config.toml
num_hidden_layers = 14
hidden_size = 224
n_experts = 64
experts_per_token = 4
d_expert = 80
d_shared_expert = 0
hidden_act = "geglu"
moe_layers = [0, 1, 2, 3, 4, 5, 6, 7, 8, 9, 10, 11, 12, 13]
router_score = "softmax"
normalize_top_k = true
routed_scale = 2.5
balance_loss = 0.00345
balance_bias = false
router_z_loss = 0.001
init_std_router = 0.0199
lr_router = 0.00128
vocab_size = 3453
norm = "layernorm"
norm_eps = 1e-06
tie_word_embeddings = true
optimizer = "muon_hyperball"
learning_rate = 0.00678
beta1 = 0.95
max_grad_norm = 1.0
batch_tokens = 65536
max_seq_len = 256
train_tokens = 655000000
max_steps = 9995
dataset = "wikipedia_en"
Below are experts of layer 8 (counted from 0) of a mixture-of-experts language model. Rows are named router (the router's row for the expert), down (a neuron's output weights, with its number) and show model dimensions 0-223. Each number is 128 + 32 x the weight over its row's rms, rounded and kept within 0 to 255. Numbers have three digits each.
Before each expert's rows: "comes before" lists some tokens at least twice as common just after its tokens as in all text; "raises" lists some tokens whose logits its average output raises strongly, later layers aside. This comes from a sample of Wikipedia text that the model never trained on. Tokens count by the router's weight.

# expert 59
comes before: "1", "2", "3", "4", " |\n", " |"
raises: "ions", "esc", "ion", "ver"
router:120129063083150105123113111152128136138112122165143132166086108159122168099120126126144121138106175115144079146136072166154155171070151177119115154075147126159089111162132158132091089093099133113035170143158154096158048175073134116140100122089138107145131125136095148147146080126118114168124151147139131150166171092135141195132118101139133168145108121126094150110095136097069156116127176125157179167112171074106092074130079142112075104108141090158089080107180080132118168123128154149184185153092156136147101186103114178121063141162081157131158150136104163144126160150078149070174067143209097098138080158148110103182106099154139100124053138112072184096109153163144103175111
down0:088115112133124168094131149123129092135099065104122130072141110115170114083164150152114101148107157114085170110175166049153116169109140183142112166141095143138129119159131155046120133141090127182131129134111137073161130146102155138189109162149195155159159096173089090104182125085189125104127063107094152173162048147088134134145146185091067087077165094134138136120094168153137123113106101169144154121055095141122116091160120099131131094104086136170148142132106118139181172127121089167155141190128197096135138074074122171146122085167168165082103115080108096174136096115169071193163174107139156120140165101078164122112130178125101131134159132137108148134106122156074093123149
down1:136152163216111064098149087130089121100114072109114133168132129143045181102107129105171106131119105114138199147122134147150092145190142138146155148073098122145105099126173129167162097142134139119169133130150103141094152166088094215171138075131139129138113100130142096103103117170068096087173103079155092132188130148109116123164124085150123139165091136112133166127114119103164115149135153158144142130140114112051179080142093125120147137131115081085138128072174096054140134095099120096107161199163105167132079115186145134144025157124105159130167117133114100081132120132109119096113199113141173123151132134089137094168185161134153135135111151173070087134177111166122062188144
down2:097163148149181138118139154113200105118102141137153109086155172140097107118121149134101081172119227070158088091121165166143107108139108120104133126165126165146150126152110100114132117136076154122055163113125115104134162096084108150146105124139126143129158122115118115059153202105142139117050133149100129136096114066092137139172141097146180120150076136124136180139104148143110145091106130143088137131043158190154089107125208142147142120119192157169080121156120136158095067141084116197068152105128131129190084117159169161085087074101147085122120111155207081121156162154176094114160161114140105133152108083101128046127121144110152185137153176163108157123110096103135093098165
down3:105095078164134124126131131151144162148145117145118160097172118103116104128154137093055089155124181125055149139169144159118091130038104111199141134167163193072135091145153214138104125176162184172102152101111105169149085128126117151192094150170121179092129130107070122085120143134139124104189129108123134110142147084108159141141191108142124140070084110070141146113137123139068139112110120141075171206107082102119074153111181130137145082109127070152144161089159120107139066084159142161114119083098169120120182171140119117108102060149130144157143181146178107168113128079111069121111110133134152138169136077151107117154135066184088144138161095138142114133168180108131119123106
down4:170092154169084103076101155120184124108132174161124131087155149137114121144152159146090113129112119101133160132095146091070150116105055215100140143112136142130110137124101132204149103128124150166086115092146140141099111172093095152112130105162143133154087141143137140112173129077109096077178099112087095144118166120109122158067115093124122152101120125068154079192207119113145102116132161132145190133195141108170156121091121198155144119113139092131069128100158116198119126084071079188193109191132105139122097117119176178112123091159095090126178129132111106161151164140078190126132196098082156137078166123080090151112186142079150122111075161150117135112126100143069124166109
down5:151068155118132076093167186015126107137093101122172171187188119110160133154077152111130165156146133141165141142130158163183130100149080147116140139114123115103113125159135069170099131087094130133134137169144160083137143128091141117192144055151139193091144129127168154098100117148111134127185144129149102147165082168154088151161119112121105097112163117138102085057128121097101124141138194117070171124120172124155133088108112167105140094044195092115128137119057158151100110157066123132161149155153143160155127099143142128129141099110196159096074085100149155101100154087188141112104155107147137113131190154172112118132128112128151118136142150054136083050136074152104097100094
down6:173134106158092099140151197180170177097034109124043177108091095169082139099124112161141124155147125195095160173170120129110129177157078113161110108127152110158180123103178170177157078088070110110131121126128090099119144119164148140149083093157102076099140144133157100134096141130112147122140078101147148120121167140080085146081128184102103132158160130107153175119126131156199123139132144060145164109115146102111161132144134127076126134145136149101080097077137145119174103148115161151162145135125131122152147128126124036111078178141088218108110111102147114100112140144107127083119141117175153056100137118121112062202176100112109095187178110081122148106151077119145131173120
down7:100147151124148089098104135117159166161136143189114127124143062157127183106107148152087088129156120154122085118102132076123153133102119197131108155111123145070133147075145251139091074122091159130105068091139136100121102143104083098094134144109090140158056138181131147111145229108153151166136140130101157167071135173155168130164070169098123134149135104047115107088132143124106124109122124132161154077094183150142124126131157144125114124116141089119109127123112094151120095125168139153144090155167082067151136137098124090161177159080169155130178165149177152062135087114147092094083152138124146216144117143190121100164158141098099113171138072148125087081147106127178117093091
down8:146124125121135144200197153167157113161124153119138135111112127110126106154205127145093085056120157108140112135105122150144076183148102096212161123157157162143136115146150143131176175151126179112109106152114104122113107099202124140112146070168126095101156113121073046111105165157163195155132154167086125057106122147109124124127110136174132065125099138056175172156147114123151094118090135119054156124107107065199138090169152134070113108097100140202112114112107083076173101117160114141124171082071188158187163101109171087124109144119136168139133139142088191111144126173093104120103129134138129180085077085114121111127110107141106100161113154115109080112172130122084142124118
down9:115114137112080111116178127137121141119133117117131112131097082134180151121116173155158064121132118077122103149074178116121101100147108118177058102083092134106070167133091203135148159123168108160118147105102130159055136095132127132140132188158156112107116119079108167085109194196092143132090116110131143104128152127072071150134139183185110075099149179114030073168117072127141117154109177181104115106124176132114160116103138135134139125146153131113191169154145119124106075135117141191130111145172164122074117152142141104127103120104175153151091102144134168167169146131086163099119148076099153114135146125110138153182201133141189039108120162171107096175136143146075171085092
down10:133146086100111127076150119158132121140172189167120145139187157147123141140164103173088176151157076146157153140105120146153107132166091096118105109180081072099124162121143118120119187136098151140067144151078104140150099202138133106120101143130112051155171069082097136136154171144113133122140104118116115132061133132087079134143042150146099089113180116150121025186136128138153073159117180146117084131168129148175096162093119180100098134115167097106138143142134089142148139122156093124132161135101100122100113161113137183102083128119152106151119168134155106103097144139169197176174134124136147079116114131137124210132173113062202138113100139101087185112076084097163093065115
down11:144187110118138154144127090115142099114136171098203108142149126129077111113123114180167134139128176157076123140135115133143133155092159063143168144144148106152088148101136080062149112132166124147111133135150110052188166076099143124149098132092120080087121107142103100117127040125171182113124163068169230116158158105098136133126106167117070111159144132147126062141144116123078182193147158160091111127121141126102121087054113162100113083180100089112083095176077155113100122191173107108134120130151137141135184120147083162159169147166094060104117137127156077098121135058144126158139133157208109121092114115100120165117162130209145140133152133111124144135086174142100100118153
down12:126089137113131104107121151123182157140105148121165130143116103129094103172086167084099161053132191068126131097153125096141107152176107181147117155139150180084109183119056113166156129107130111148197107123137072097136118179118128063133139184219161091109167119195155088101129094112099134164156124143161128101109132091107105105155141215088138137117114223183171129112106108162114117141131095150114119182133103106139041129135111140093119084153119165140119122129124131109161114180107144126066121130121123134141116112189128191207120110099109134088132080093093063108118186174105073122167103126160162161094166125127158141129084118111145124116117088165088083093133094156159135163132
down13:126082152120097153081170162126128105166119116081133117143113086147196173098146117176159197150135217141094154135117106117115100136141138130108087107129098113128154126167086157106125181156137137101146119159174137088170095137132134134178118167073090112126125117124128117181149121110110108134095152129063125124090070142156089070118005112130155088107163142161100090168133168126121156145093177182124180109111179144102155109062104126136130085111097129127214173154141091139142175122187180103148112118124086099149113163189088125119189161086125161119113155105170108144139077131149131132144089106105131035135167081100131163100092139119114177120118167094094152135141127187109064149113
down14:091078097059153134129115110123148109093077121120167131105055079107147198122170076142096113146157154101148135138157106137130132112115130156157136062153114103145119148108105131145160126151099130155178142136147140136173169100151078129195121129175156143135079146105130130105100210053120166142115101050144100197138119145132091138148113129198177051106115149132126211104132104109175125142179124155133165083115131192175087119145113137140130138122102101173126142145129107167141124098125117171061103144135156083186066170132089124129094100127141067158137129149091127156198101096090097116121088138125116118153081091113197149129160104124125136150184056179105113136133132152107160042130
down15:099142130131116142091127151177139114131076110193097204116089100123184151126078117144157187114091146111177128082097150125121149168161103061134149124105101097084149153119121149129076150094134100130112098123123127118088142150127097120158128106114155114154132115156116174102124096117142144102123182097184173118080096085147142130086150108130112157117111140055155147139103134159155150094193091103120167113140078160194148145091148107147117168075109117107189134128052146160146102156155111089149099071198118123098112077176030200138103121151169153142105144098085076138178106127121158147098164131138100107168131171109141145126050104144149190183165145112153141123074172218141134128086
down16:147132174061114126206101119174161066154084132128138209183097067113138114152121104050132129129091081125100117187037124158097105123119121137098095117157095144146156143138182101146103129159091117098128087105171155135155154210143096132081124071115140164156122088124174113109131100118142187123113132142082165118107144109119168158125103099145136134164117112131199131147166109101169164176131078046139128103101091169115132117093170103097147136146110107142111148154120092136165109107095138163138148093108110119149153177086099137178138140119174126172175066159159152171125140127097154114093144130060192160118154160152054118109114114155148133122122093139162071178082104143186121076162
down17:149081134127218101082114162103102165089136131108127198128038094115140124121097116106116124126107161182075148102135151138124170106140117118157129096143116076144093131077172182155164060099073080109110127101123161092102144105154123137098134125105138141101127122131133176085107105137144089076198108147109120101211077135121130082144119143134097137097171146131148151132137119143142123159150096163116134145095107119165167203076151137173162116133075078076128099114136145197120124089130118134133215105120088145141134128073157087160159213125111068084083148183135228120157146124155143146169126169127156107134123164101153145143137132141118151163112097155090144159113075167122091189083
down18:145122131123148107110148149119129144135108133071096113152062129184096117134102176089172103143127109168091190086147149100085157127177112081091139072144130078176118061094095165158090130122123122155191158159152181111118162133077121128145103121118156145099140108134175180137166146105116125121106101133115084102124094140079130161125116134083210122163114064114107166115103125152072185165210085138168149102140173135104150100102153127111141175119073116162079129105181089155198059135194109113128113105149158154127109122173172142110148172120165149163162172096144158154104095132108120044107081091147184125088097129089188101112107105100134121119119144130149120191089111148113074166182

# expert 26
comes before: "0", "9", "1", "2", "8", "7"
raises: "th", "0", "nd", "-year", "ship"
router:104096101106140104129118138169123092171091035136139131121105075135156165105121160106120111099116135092189098168113083156147137159088145185134158144125138103179120115112135201121092131075102119113088143151133155100148116193094139067129083085077063081179143103094121148139146151097112109127127169119117129139147147100132163162078141085090105152181101115148122177104105150119111130113085104142119151128078143105141080081156134102138100105091134139140120082156159099138094129103151139201162147141125181175167119158066075149122081146154097153164162185089123225178101170179127092080168084119158102139160063170141131096168149081139109081143089130132124171116078148172130110176065
down0:096119110170130081141116186154136128104143130086097085149162171133202141062098134070081127100114154128180131070103096137100152127120146127094096152123212141148103100125148129100168169126137128107185090122101145186088099129118092080126122151049140142113146123175144090116163117142150133144185171078121083122186119175149118155125120114059155165080127167180089130135187123164138128132113129124106177137117145104096092177129109173129141147154155173157067128102113174143141118182124129198121126161164092137157142197128088152076110116132151124155077116179131153164107107138136119121119055102069046053137086140155096152111102168087141080127109165098162093136091143116165082160140
down1:132112127153231085160133161127174138121093125174148146095191162108119122115148146124116165142157106197142112173125124139117097175157194102093161164154101154088102152086163108098153110182119140166133090122074139174136097160118178158056113105103064149144175133085062115133145116132131111130155111112101160137166121088180179119058126116082099095169157175113146163087164104094119121146165147158108138127111101124156119102113119084101144138148104179120162057106111149119113068150131126176164148192103117081122105172072162137098088102116139094194154097064153107099171131109139177121101169143146132082098109140093110091111164117079131110113073154189127124144162085155106073079087
down2:095122136148101085129105202144091154125168121074143124132149106141115121151122166121095111108124135127104132137145132184120152132121081150133118149095118111113109115089143130093128138121123141155117131131073080103125134188173099077164127117146152106222149139105088130135141144121175110117141172199157156052076085091239158119129167096128148076187155073155151128124085145105195140144155162139074088156120147130147137115084105184101150089106166133172108168095101096151135160133066124092049167149137148137176155186112136178068081089115135150172103164117118136134095108111173112164118154174141140116110132089079130099115077163143109125175148208121111049122066123104086158096127
down3:093140137106125081093133093078158090139142069077123145104172157128116101146197095082119105125163073136050097134152127208135133084153110186122119174095095102162144136129161132121134145104146169160130103143105171154126146149156115141136127131161064113116130093151172120120132164127133132136151128148117111044111107096176130156106132133128132159156113106162125117093138090124192136118140096190131130110132125129138098151161061164142148115112182198099121144136046128159139057104133147195148129109148089155135114088104141139150133147157129069173073054112102078159110162119159084044124151131136180072143100166119138181147154110136119128115147153101165056093096114141137238185100
down4:083095195125132048110152127128126176091077094104118090104117156169133141165141164090099096070085146195162131115153055210125174159089091176153121146143140154176145190176125130097089144066113104143137134119110147119112171180156153187131154145095133173116120126108107076154143135205170113124149126218161107130168090123208163161075154129136105102110119125094153148114122089128099089135114091120098134127120101156127135096126125114095172140127113122124137149170141128128104091086111077128136084135098103085165143147070130109146084084143160100171124099217129179109072138081106117158149093100090148113140066135127111106150098082176163177140129121086117101186129139139170134148101
down5:125107137061123140158162121069159131145128162158117123187106175141143146094141105131137138120119132155057079122174118093122127163076142086122153094175103100164103165208120048176055191131110147117124128177120122131166132084101082140094095070181159138095132101118180130095111141127161131149155160094134086107186087164114124110120101152165140141072177209151105152160129163164080144069160144132145058126163173132073123077111116158158141115170120087076161133157152150104159170123112169163090062174167140101122182127141117143143165125159092108102106131114091058152075088112101176109141134118100050142153124126142088151126130123077121133137122185122123170084136119098124128149111
down6:154163127142107176049099155115136143121099166163156171130111094142129159118111165116140147065101159104131143081111083111097093103108150100106141101124141216120095098162085122121105149161175173098094076071161159098064127114142129173143130169113148175066138084141084112136102167134118137161161175126160074135130118150106125128072154160075108127090149117107086140054126217169164123139103144099122158149123124141142120150153202110114059100138095169173131133117111130160098129102124116153070130180094122171137186095122157093169138111151198111167152112100102178118138163164118099123185112172109084111080052103153156115095096124159085112134150131167167093136211123142126120071127
down7:136125081109148143129117203168129186194113129136135071118084132085153172135118135184050146074141143087095186111131111113125113144110124163125128079132131108158174149124153097115089149069175136110183082161118125141070101116125120143163102132122179075110134156165156116204106093087111141147037127127078119144103120105096068083102192125136120182142165166102126132146116136192111158060099124119101164062087065085179133097150159104155188124144135153098162119102110138172106088128105131160125092172127161093104148160154139117112138081167151115126111079194168121139104095170139128122158143133195130192160140126141127121121175121112141074117059074116113159124154125079128146159134
down8:143156113130111119108074181102134124107156058066116140136159099127100117124099111117111204125158191216100102112122092163148082168139125140111096173090158151164125094110161088127145141116175092131093176137150133195116134112115087181078158129126163178092161121143102120082102089151103083184136187141123135157166103128113123173124143088113089116143117118173098136118147117117165129071182121125168155189168129187114064128089111101163120089157144122112161094096073131154090146125111092090067131209189140157143135173205074132145097155129115090131129115113151099172108173139156073173115077132134113079116129104106115173073116114101112177109121160117079096167108107114090139148188
down9:158164145062107164091094102146111163164103127141134121133144073146158089182142105135117196133140184087129195189145178101143138140141102142105136183137129140143051148162081170185104120086018073115124191078201112094117115149102119115070119122141062191149188117100114034160097133140103127134103134121133093121091097166115146155154114149148100139147147141169118065158102084123096106119129111099157133119143177130122074184121143071110100164086136137129155138117128110133137108144105130085170120145124143126103120158153177121160114110137175109106138123102116101100141090116167146190165129118136074154110108062130097047174141144132128147123158181121124210107136116151160098138154
down10:111096169071103213169115074141135134141145103173172080105129095082097144146177171132090110126135093167153116170125147045075066140121115136159178088151138071112187055105108110126127098073109131113166201127088112137158086055118117131164083136162083127146143155114123100163127131115143085094115103106133081191153116165148133168156165091128114132180150106159143162146170059113088166172139128137157132143100161171149140144107113098107121083134155176194127114121134068156071164188110154105143142111123111111081163127113128073111109119117116132110127150125170165071156127072129180100114161109095112179080099146157188098117147137104124116175102125198128140135176092109159151138122
down11:116141115096087158114134140112208126099159094147201153110136142076139117094139122134119060090184129079111134061140071145168148134166127184154154068082144133121106123120071097154168161140117136134136183112099179118070138185090141149098139115184097132174129119115121153111170117080119125144086155071113130117125180102144141119102095171128099083118148162182040094133113153098142156119149106128160119125201094142146085159158102138135109093176138130167105117144145145126147127150083065185177118185156138180159090155124131116075133138111127097154125160137132103106182120119166119140104087102096093080145167123173121169134185080181112142134166031132126081114091142121143151069068
down12:107138114086155158123201145114124060108078082154116084157167124126090094105103126093114144110145105124185184186133139096144164203163115193096070162108137098115053148145158118113121106151139099065144220107123091134110121131121140150080119139118089174109118159076146147101130153088138109049092129167146108148113166166147158134096115090147126187122136104198193110122153091073188075114100162070147133164125124077137204124123185149142099189157120089151093114136108100127094120182173115162135151106122147116158134146125136133155130137078138114131116092091128101147170136106133190160140165088113168105123137090083138142171105106088169090166121138132088206092102129099123129140159
down13:071069128164115120111096111067114100159149146123102154083171095098171101119146102129108133134125127142141135125168053167121094130126142153115105070135158136147070132135151082148200143133111151114132154138168112108140089155177094082137096133061091133056183081141121101125083086178158069074138175119158136148115116135165120186133105111155116109177085153153057135102120149125070101173176113134085081133139162108170096157118190136095101158127138157180125122194145142125032130113154133206107164189110082193149139133111166135146136082152128132140148119100170133101179178090158126196125139174137111104100183139099130145125074077177140106117132115119143110131167153122123118141074
down14:075118120088086105094121140126113154079123104117111085174152174167179149116211124137100180134071075121137141094152072135097156072126105099159119093081051111098140153148128153093130154059164115101150185134099091102133142151159104153208134147130147128131160110156164087172146106154149141099124115166103126132188126127169159130122150095128161119223157135148160160184142104129097112101123087132112114082142116125129114221185111173141164072090148096128132122174084103092109093114145139161159127135061124188138126148075111140154151122164091085102188116130073119146126121168133198137117158121166084062189127092098108187097120109138139132134135144153093139143068099160102108134105
down15:168109067094111106092133164157111143123180154126119112138076096135076116139141106169118109164159081141072203102109121096138139156118129123104076136084083142134100162143178157110176182102129138141123168128128098086122135155134145165165124117102080109184131106134116199136116078104196137151144149088112134060151095103131127198170133152166091089150125087172129177141138091088069133100151152122110187162074123115113126099055141159056134114165159136132152114187083191111119132102097144146068146140129186134123140087155111124147153146060132182103171099147080130169062121112188145140097114118108167130053147098106179113097147160181135161144095103114109116112123062164148150165158
down16:143117093097091090109120087070067152150191192171104152092091143099062151085147121165132160159065142141099189165146132086130148076170132116143067144131153147145161103180089120093135110152140103133126191116104164161131136146106129104115049147124166107142147087087106157155122137096116097129129140129106167167117173075060090094088158115064128167088212159098154120100148177127058158174113144186126118137088061163101103114114123143143066060153148117123127123067117169148126127101095168089148129167105142141137150118146181155104115195120137116138147107137114139103185151155115139125149120091134122085136149115144154131127144193163146144155196096138179133074152087128179142110091
down17:088095147151147179064060128112112169161143148124170172126089133105160053104123130126147103066126157155109172129131121107182133139106100113108142130133102116133152163117095140159119136148104126048108114131083097138096128155043193182124149131166138127101125140099149165150131121120122167162134105078093163148105112174123065085163142097155107155145105155101130087095150096115096170146171078132130122109081155138070159142167119087137136130103139128120130128142134134163080223174172064075111103088091032161109142072129135126169113089146160105127209165148106113154158188094127072158111137116090103141113163170144122206070103103134166137118116161138193139134127181116175134146121
down18:073193113165063097145129157096118140098154128096146120137105171150117147157116087090129141154193125129136094125107130144175077127124152073166110168162144136107097178140120093072172108090159158160133137166175091083134143105106168119170139104097120109141109136070108201158077113114099095110125147137146179188095113077165145129115155166134112149170119132114166198137158151105129104195073143160151076136140163113109095123116165182110111140110076145119098119102107126111154153093147132134083153087127115188216027155102077178180183181116103128117107105127118104111146145141094145101142138109123099117176077084101089146125091149175176168089146195058146118152096123103124090101130

# expert 17
comes before: "1", "5", "0", "6", "3", "4"
raises: "4", "0", "6", "5", "3", "2"
router:136041073102112072141126134185144108140091080196140167143121092151152158104148119121106131087127148115175116125122112131177143203117126161140139160119150081163120043109120162154112123107069143132097201134128167104176080159108091088125105131130114123175122107143073154137164122113134110123131132152145116108154147091148204160100133071143087150133130116136084139103085125102106134116100144173120163183123148124103117080166094131130056085086122099106111106121144049136085148125153122169141174138103171154153110176095143149110065178162095188117150160106104201142161177114143139045162093142140091150125095142107140074168161111128122065141109163142080211104075147153123111136095
down0:130188110062154101132124125121103138101071160081158127087086105137165177170134103144137102147101101096119099099096133136153146169123122138148142082173084178114065162181091149089208154144173126137157112094138087117105129154116129094109188146175089078110136103153091188154117154137110059089115062115137100152147117046222105134156141181137109107161136141157134172102111148098106114078097121192160101162153092123093143157095140140169120132102076144179150127147132134176079092119101150134079106125083126114110176124115092124178196096170106154166159092134141157101147110121179109142100065183180120131156110165091160183101152122135143103136128121177101142133135095084093094168097
down1:123141175113163145104095102135082127219131144185162197067128108097114100131072129096103160112097156197069117183179102108138170124107083179096149110165128131137109127136142079155109149103147042129106133138135169135151107154173207095063163108174157111128135147096143127122125089161164128103131078082157100133158115163136109100134162194098123143102144135088173147117167129125095113148132162119136158115122162085182116129116110131139152141130098069100141169142076148182071132154074130144054215077096099138181183124126102190154122149124071100089129133107157100154144166118106125120153075143099127149172152106105124146110167144094127069138162120116080111099137140102111068158098
down2:142113168068125121114135166091121051196135147112124154128063128048092173115157117111114200122146092141110162113134154139102151138148144164149144123179131153113065166120115099089087178131127128132121188140096126130112089130127151090135099121138146089153109093225064165070105151100171135084167139042129185154133188145136112101084151089150144094086205158114107145097168139093133202153068153160212099105116119161202132145126121162137104096127117168074143129145143131054076148165107161098120128123130099129184109085144153123091081075097156114136148197115139080154121155100145137166112131138164136126108103128112144129169105149135141145178116111115102074140120151113112113145122
down3:126066096160143097120149158125112136142047199129128131105117103130145101132092139137162145098169108105171160198127142139131177180116121068114118136128108088092125110158115142096091179119135121136177100109092129200138200182083095127119133153118080113159127184074131107093130143139190093178144167092145114076069104112175181177071151132105052081074099125147133138148141145107138095153122127141218108128167092169094154122136132191114077152189136144093164147126144152118095132128179069165070055137123112119124109144122115162138087081158109127142103131071183159172118137124138081143118157110139127124172155109132108077173086087096156114066122154156141122133119104174161130100153
down4:118102181107121149159121135121101107123092140061142120146128137120102146146152135092123138149157119121151138143123110115084115122102116117132162148132136082174130147159139172102180072088113147162105132134138076156164118167078127181114097121193123152165140144070101113150150170134098084132106078094143108150062119115064138130088071095201152117161085093101129080148167128114164059132102079200146110080146165104111158085167143147110147104139144139155069112107131126174161115124151232134059162148128071177185175142142083120157173188108141050156119179128088063169144091081097167189128133129116118174117179131125092089189184129102117135162142111104073146140127128119125111132128
down5:113139080131105093106125071149113104146099114104183173120087110220155133175067128183081112141099175178104114147106118154137153138120110109109160065102113162149106150164089145128113181089143098158147147084133115204118064133180137130079159150156079118114121175099089127132153122193113105147102061118120116170086068116112136140135183168109161131159099122148120107120102179155119153139137104157113135122141121083087150158094129135143142122136126173132130106133139098127131105154156155137076107135125160089051181144150211115160179129141022111195195147121107080135166094048108143162143165108156140145178143139133065100121131101129136136146130062089141117164156100078102131094131
down6:177072065089110080178080103142153177142107144144149113134156181093121124070180137117135182103209144129115131170089079150095194088118095145162068122164130175121171094109147146130107169079114136122118209125116139153116113122169146093055099092165112174138144141174146073071170118125148113122124186102151130136141126153153182158083105100146130166141155137145167114050089119117143092165133142113120141103168180132091129091135134137146159132204059136112083087121180115134130114110095159087105114169125136140100069119095089207128141130151140111120078063123131104146145137108128163156136113127152109136136169092110167162097123089125097115084057143159133151164126181113153147061135
down7:140126160092182154069187140112042137180081118113187144078072131112124109113102151115150110162133161101137179106158100100174123137117189144151107128122122138111129123150090120179121152095125128113104138133154161115101103121149167190090153186091110097116126155160155168106090057136098181133047152168132136105109127137130145089152134132106106167131187090146137151130113138152150122087184075212174123145127151143188115138104049072150135121091070146091154115138135124163107149104104124126133100093119080134172130091131094111129119109097145139119185178117138065185189106140145093107119143147137098114119130116174083082094131139224057150102149147134191108111177116122066119170097
down8:100112193100153108122135156132120137166162131140072145136147130114115124149127071129179130124150156089100179186122073132070227185109121163101107160130111157145116140073106084192115073181137156146149141175158076147140172110100115148170122149121147099116172101146116132110086162085158112089141119153182096117169155166140151142152110110096129030141103129128130075172109112070099167110161131168139080139157173113150088095106089082169124142115170140098139136092134145109090116107167119177098072153134098099180148099065104146082125137128082162110086121071115147157185129099110167170173146177104144145125121108093176125128091145056118158122134152129144161190121092098096081147061
down9:091074101122128030058154076095145105139123103111172151146112125125147135108122151158158158103163155157182106083123136159170123111159104121141200169147151083156154108129123099093141182139091168071142162118122082132120165123123129141124151172111153193084117100140149121100159108147118148090175159062112175114157126180181145089125166142105129069143151103139100128019110077114110145150090107129122128146162171139166124113136105137065157157139162141117126155181109061085105142131186094057087085110142062170188144110134090115120154095108099085114135178132095115128141132086193169147094128123192114145167137098091135093113138135140128150105171125090115127170131183153077153093171
down10:110165091091186147137111154141189136117092127105120136094130129135127103126139135130113157075134176145145131130149141099068061137135038150105121162144176069137158095120130151167141154112096101091108188140134137085105201124143172191115124119115093150153130083164083104165132128179093168118148117075100145139164131102050171211133160185135144111136183115139134196139160181120079116106113098142157140112104135096124178132105068111082138157123150199092129140109195115210084098162115121147110072140144098138117176147120135144152116118117071131110050084106177109077121092143069113115116082119212125087197157127099118146140110091139124130106136104111117107108140164148110119147161
down11:161094153167106148162134177110160094193142176165108090144108124145154145126147129112129127102158117128125140088071117190084110167121132172190108166098109092119127184137117172144079134132081080165147167107161128127000167159120136152145082108113119139084158190135161181111169162145080144130105135105128094110156155094099109114154117175114129109105197099114091134118120136143113162142172128093132097105163066144177142119174121138092140109168157117108099136113114112129150049162102137179203136130135133127087123074123106146145096180131123195182114122138101182138085126151125148158133090061153107077069092164127109120134099093106182080164129090099065100127125107152128103049133
down12:128089149136121101118115120081131139150075191167142142130090103063165108163177139153135158077153129127119108066115132140126161170101071094153173157097136184099137090121168153103109114164144157150151088103096124081117155166140171164129142118193080121091107169137099136120144195208161124112178129120132112205177123170088167151103169158109151113150159126047120141112135127145087106132112097122102087123107108117167147120097085091128151075102110077106136128081055094118134160166167112081106147167183105108086103148081116154074143121134173163095111124126130148111157158161114133072157178134071122180145096113107208152175071111106135101157114126102064166151094169106091167166149
down13:152161181115141149121103131098167156162082151127120132060096139128104120090089100130138107146153138129152035138061133169141114131138114093146131124130111140166148186124103111124252102129172157113128140141151103083125068119161104124165093184074128120061157125161113083069066072127098102146144083113128149127094108138074132148186170140168052151064150082130119128087143145164141127101122114176110194129137104164159109127136176165123092142130125181109141152110187156081114104086143106150159137178109138112160068121151213139159113083157122143101134138148098105042118123184107123118092105096078183154125146170148140176153167126137148129106147122126111169099111181109107115150137
down14:167204083099078100106127082170154164150116129122086184147092171101117114145113093094127119155139146098104081147173109192127165185113176125076091125115146103105146145083193103138171085153137136147086104127150147081100099181114091058142134120129148084094160085119187129078075177145095175104181136134114090114123092142174131194111158098146116122127110136067170129119152188165138106124163150154122155161132167107115164111152136129217114141141155197105099126110130135160166160141153119126164085162136083038155093084087160099107179060084073105127124138171091129091141107152138175136085141152134115140154147151077097150131142112187150144140100109095107111112112115091084116157129
down15:131150141080074111189127166121124130150155155152123157163156124121176147086159142077124141151172150141148150159116124117077049123100119086170167113092181125152126121110084169137093084149133137179121155135131147144117137134108155136141132108108138107167111130125177093202122127155152116157155088092150105139096123076201122110111110115082139208215110141128107043098082136033106108162167145108104079132111197080126125111179149161113066132185087103153119156059107128149098145114099137088133137188168151152132185109115099097104144150143102122095070176132119110107128070125128143109106176120115193131109128163105144139101171132143154086217101075116132073137114125151077139148103
down16:072135156157074168127148061137098064111103132134072099143086084156104140110143132161179185106106133153148116198097130099127131210116130122093076063100072147151150132103123157098119128141150072113172073109118153098134144102138163111088122132155120164120111102102134126110146126127173151177111086062135144133063190122112171142163142111088110120136082136122185125147091130102150165069110125088063147132115162147138103202136137163140135137096110116141149180148150155122108087148183146125156133119115145121166125171148174149188122153146045133143152105122106123108193123160117110116118109096089169146164147117080148085159174064131193139143149085101094093147187058126176163183176
down17:127139096067168084128233148179144199132188126126090122097115113136105140111101127196090101212119058164181111181151125134170094130109093085139158160135176204131107150100183097108122107146133120078095189164119126189112171141158161084160146100062115122122104151043138135126148107153095121099108114129131126117068059110185132117157097122115149109115144154130118096096137117115076152134120117084123127137156115120119157193105170123136091133148142164139152130146134108106104142079120092059141104133074126141056121126091120166111205089151164101128098169146145094133104148163158122185138150178090126089113136136196081157157092135141150147125096170111154104142106143117096110102114
down18:161138126191174197112175080153132100168162153145112150135101024152119149130137102142160127153126079087151068033080191145146149164104139123174090178117126151123155121125126116139096167170154117109155059112188105078172128090108132143123146083140097098121168110164151138146097148130091083075110110128143172158120125098152161135150125177113140122094175155183197121159119146213131132119082088149191131158138112118124138178128076182080082138092083104076080075104168149159079083087121110113127087123148111122107149081158119089154148129161162158147104136103096104158145110112105130132131139150154171073154128141124091066107142105150134137141107108162107127129109110169175058133101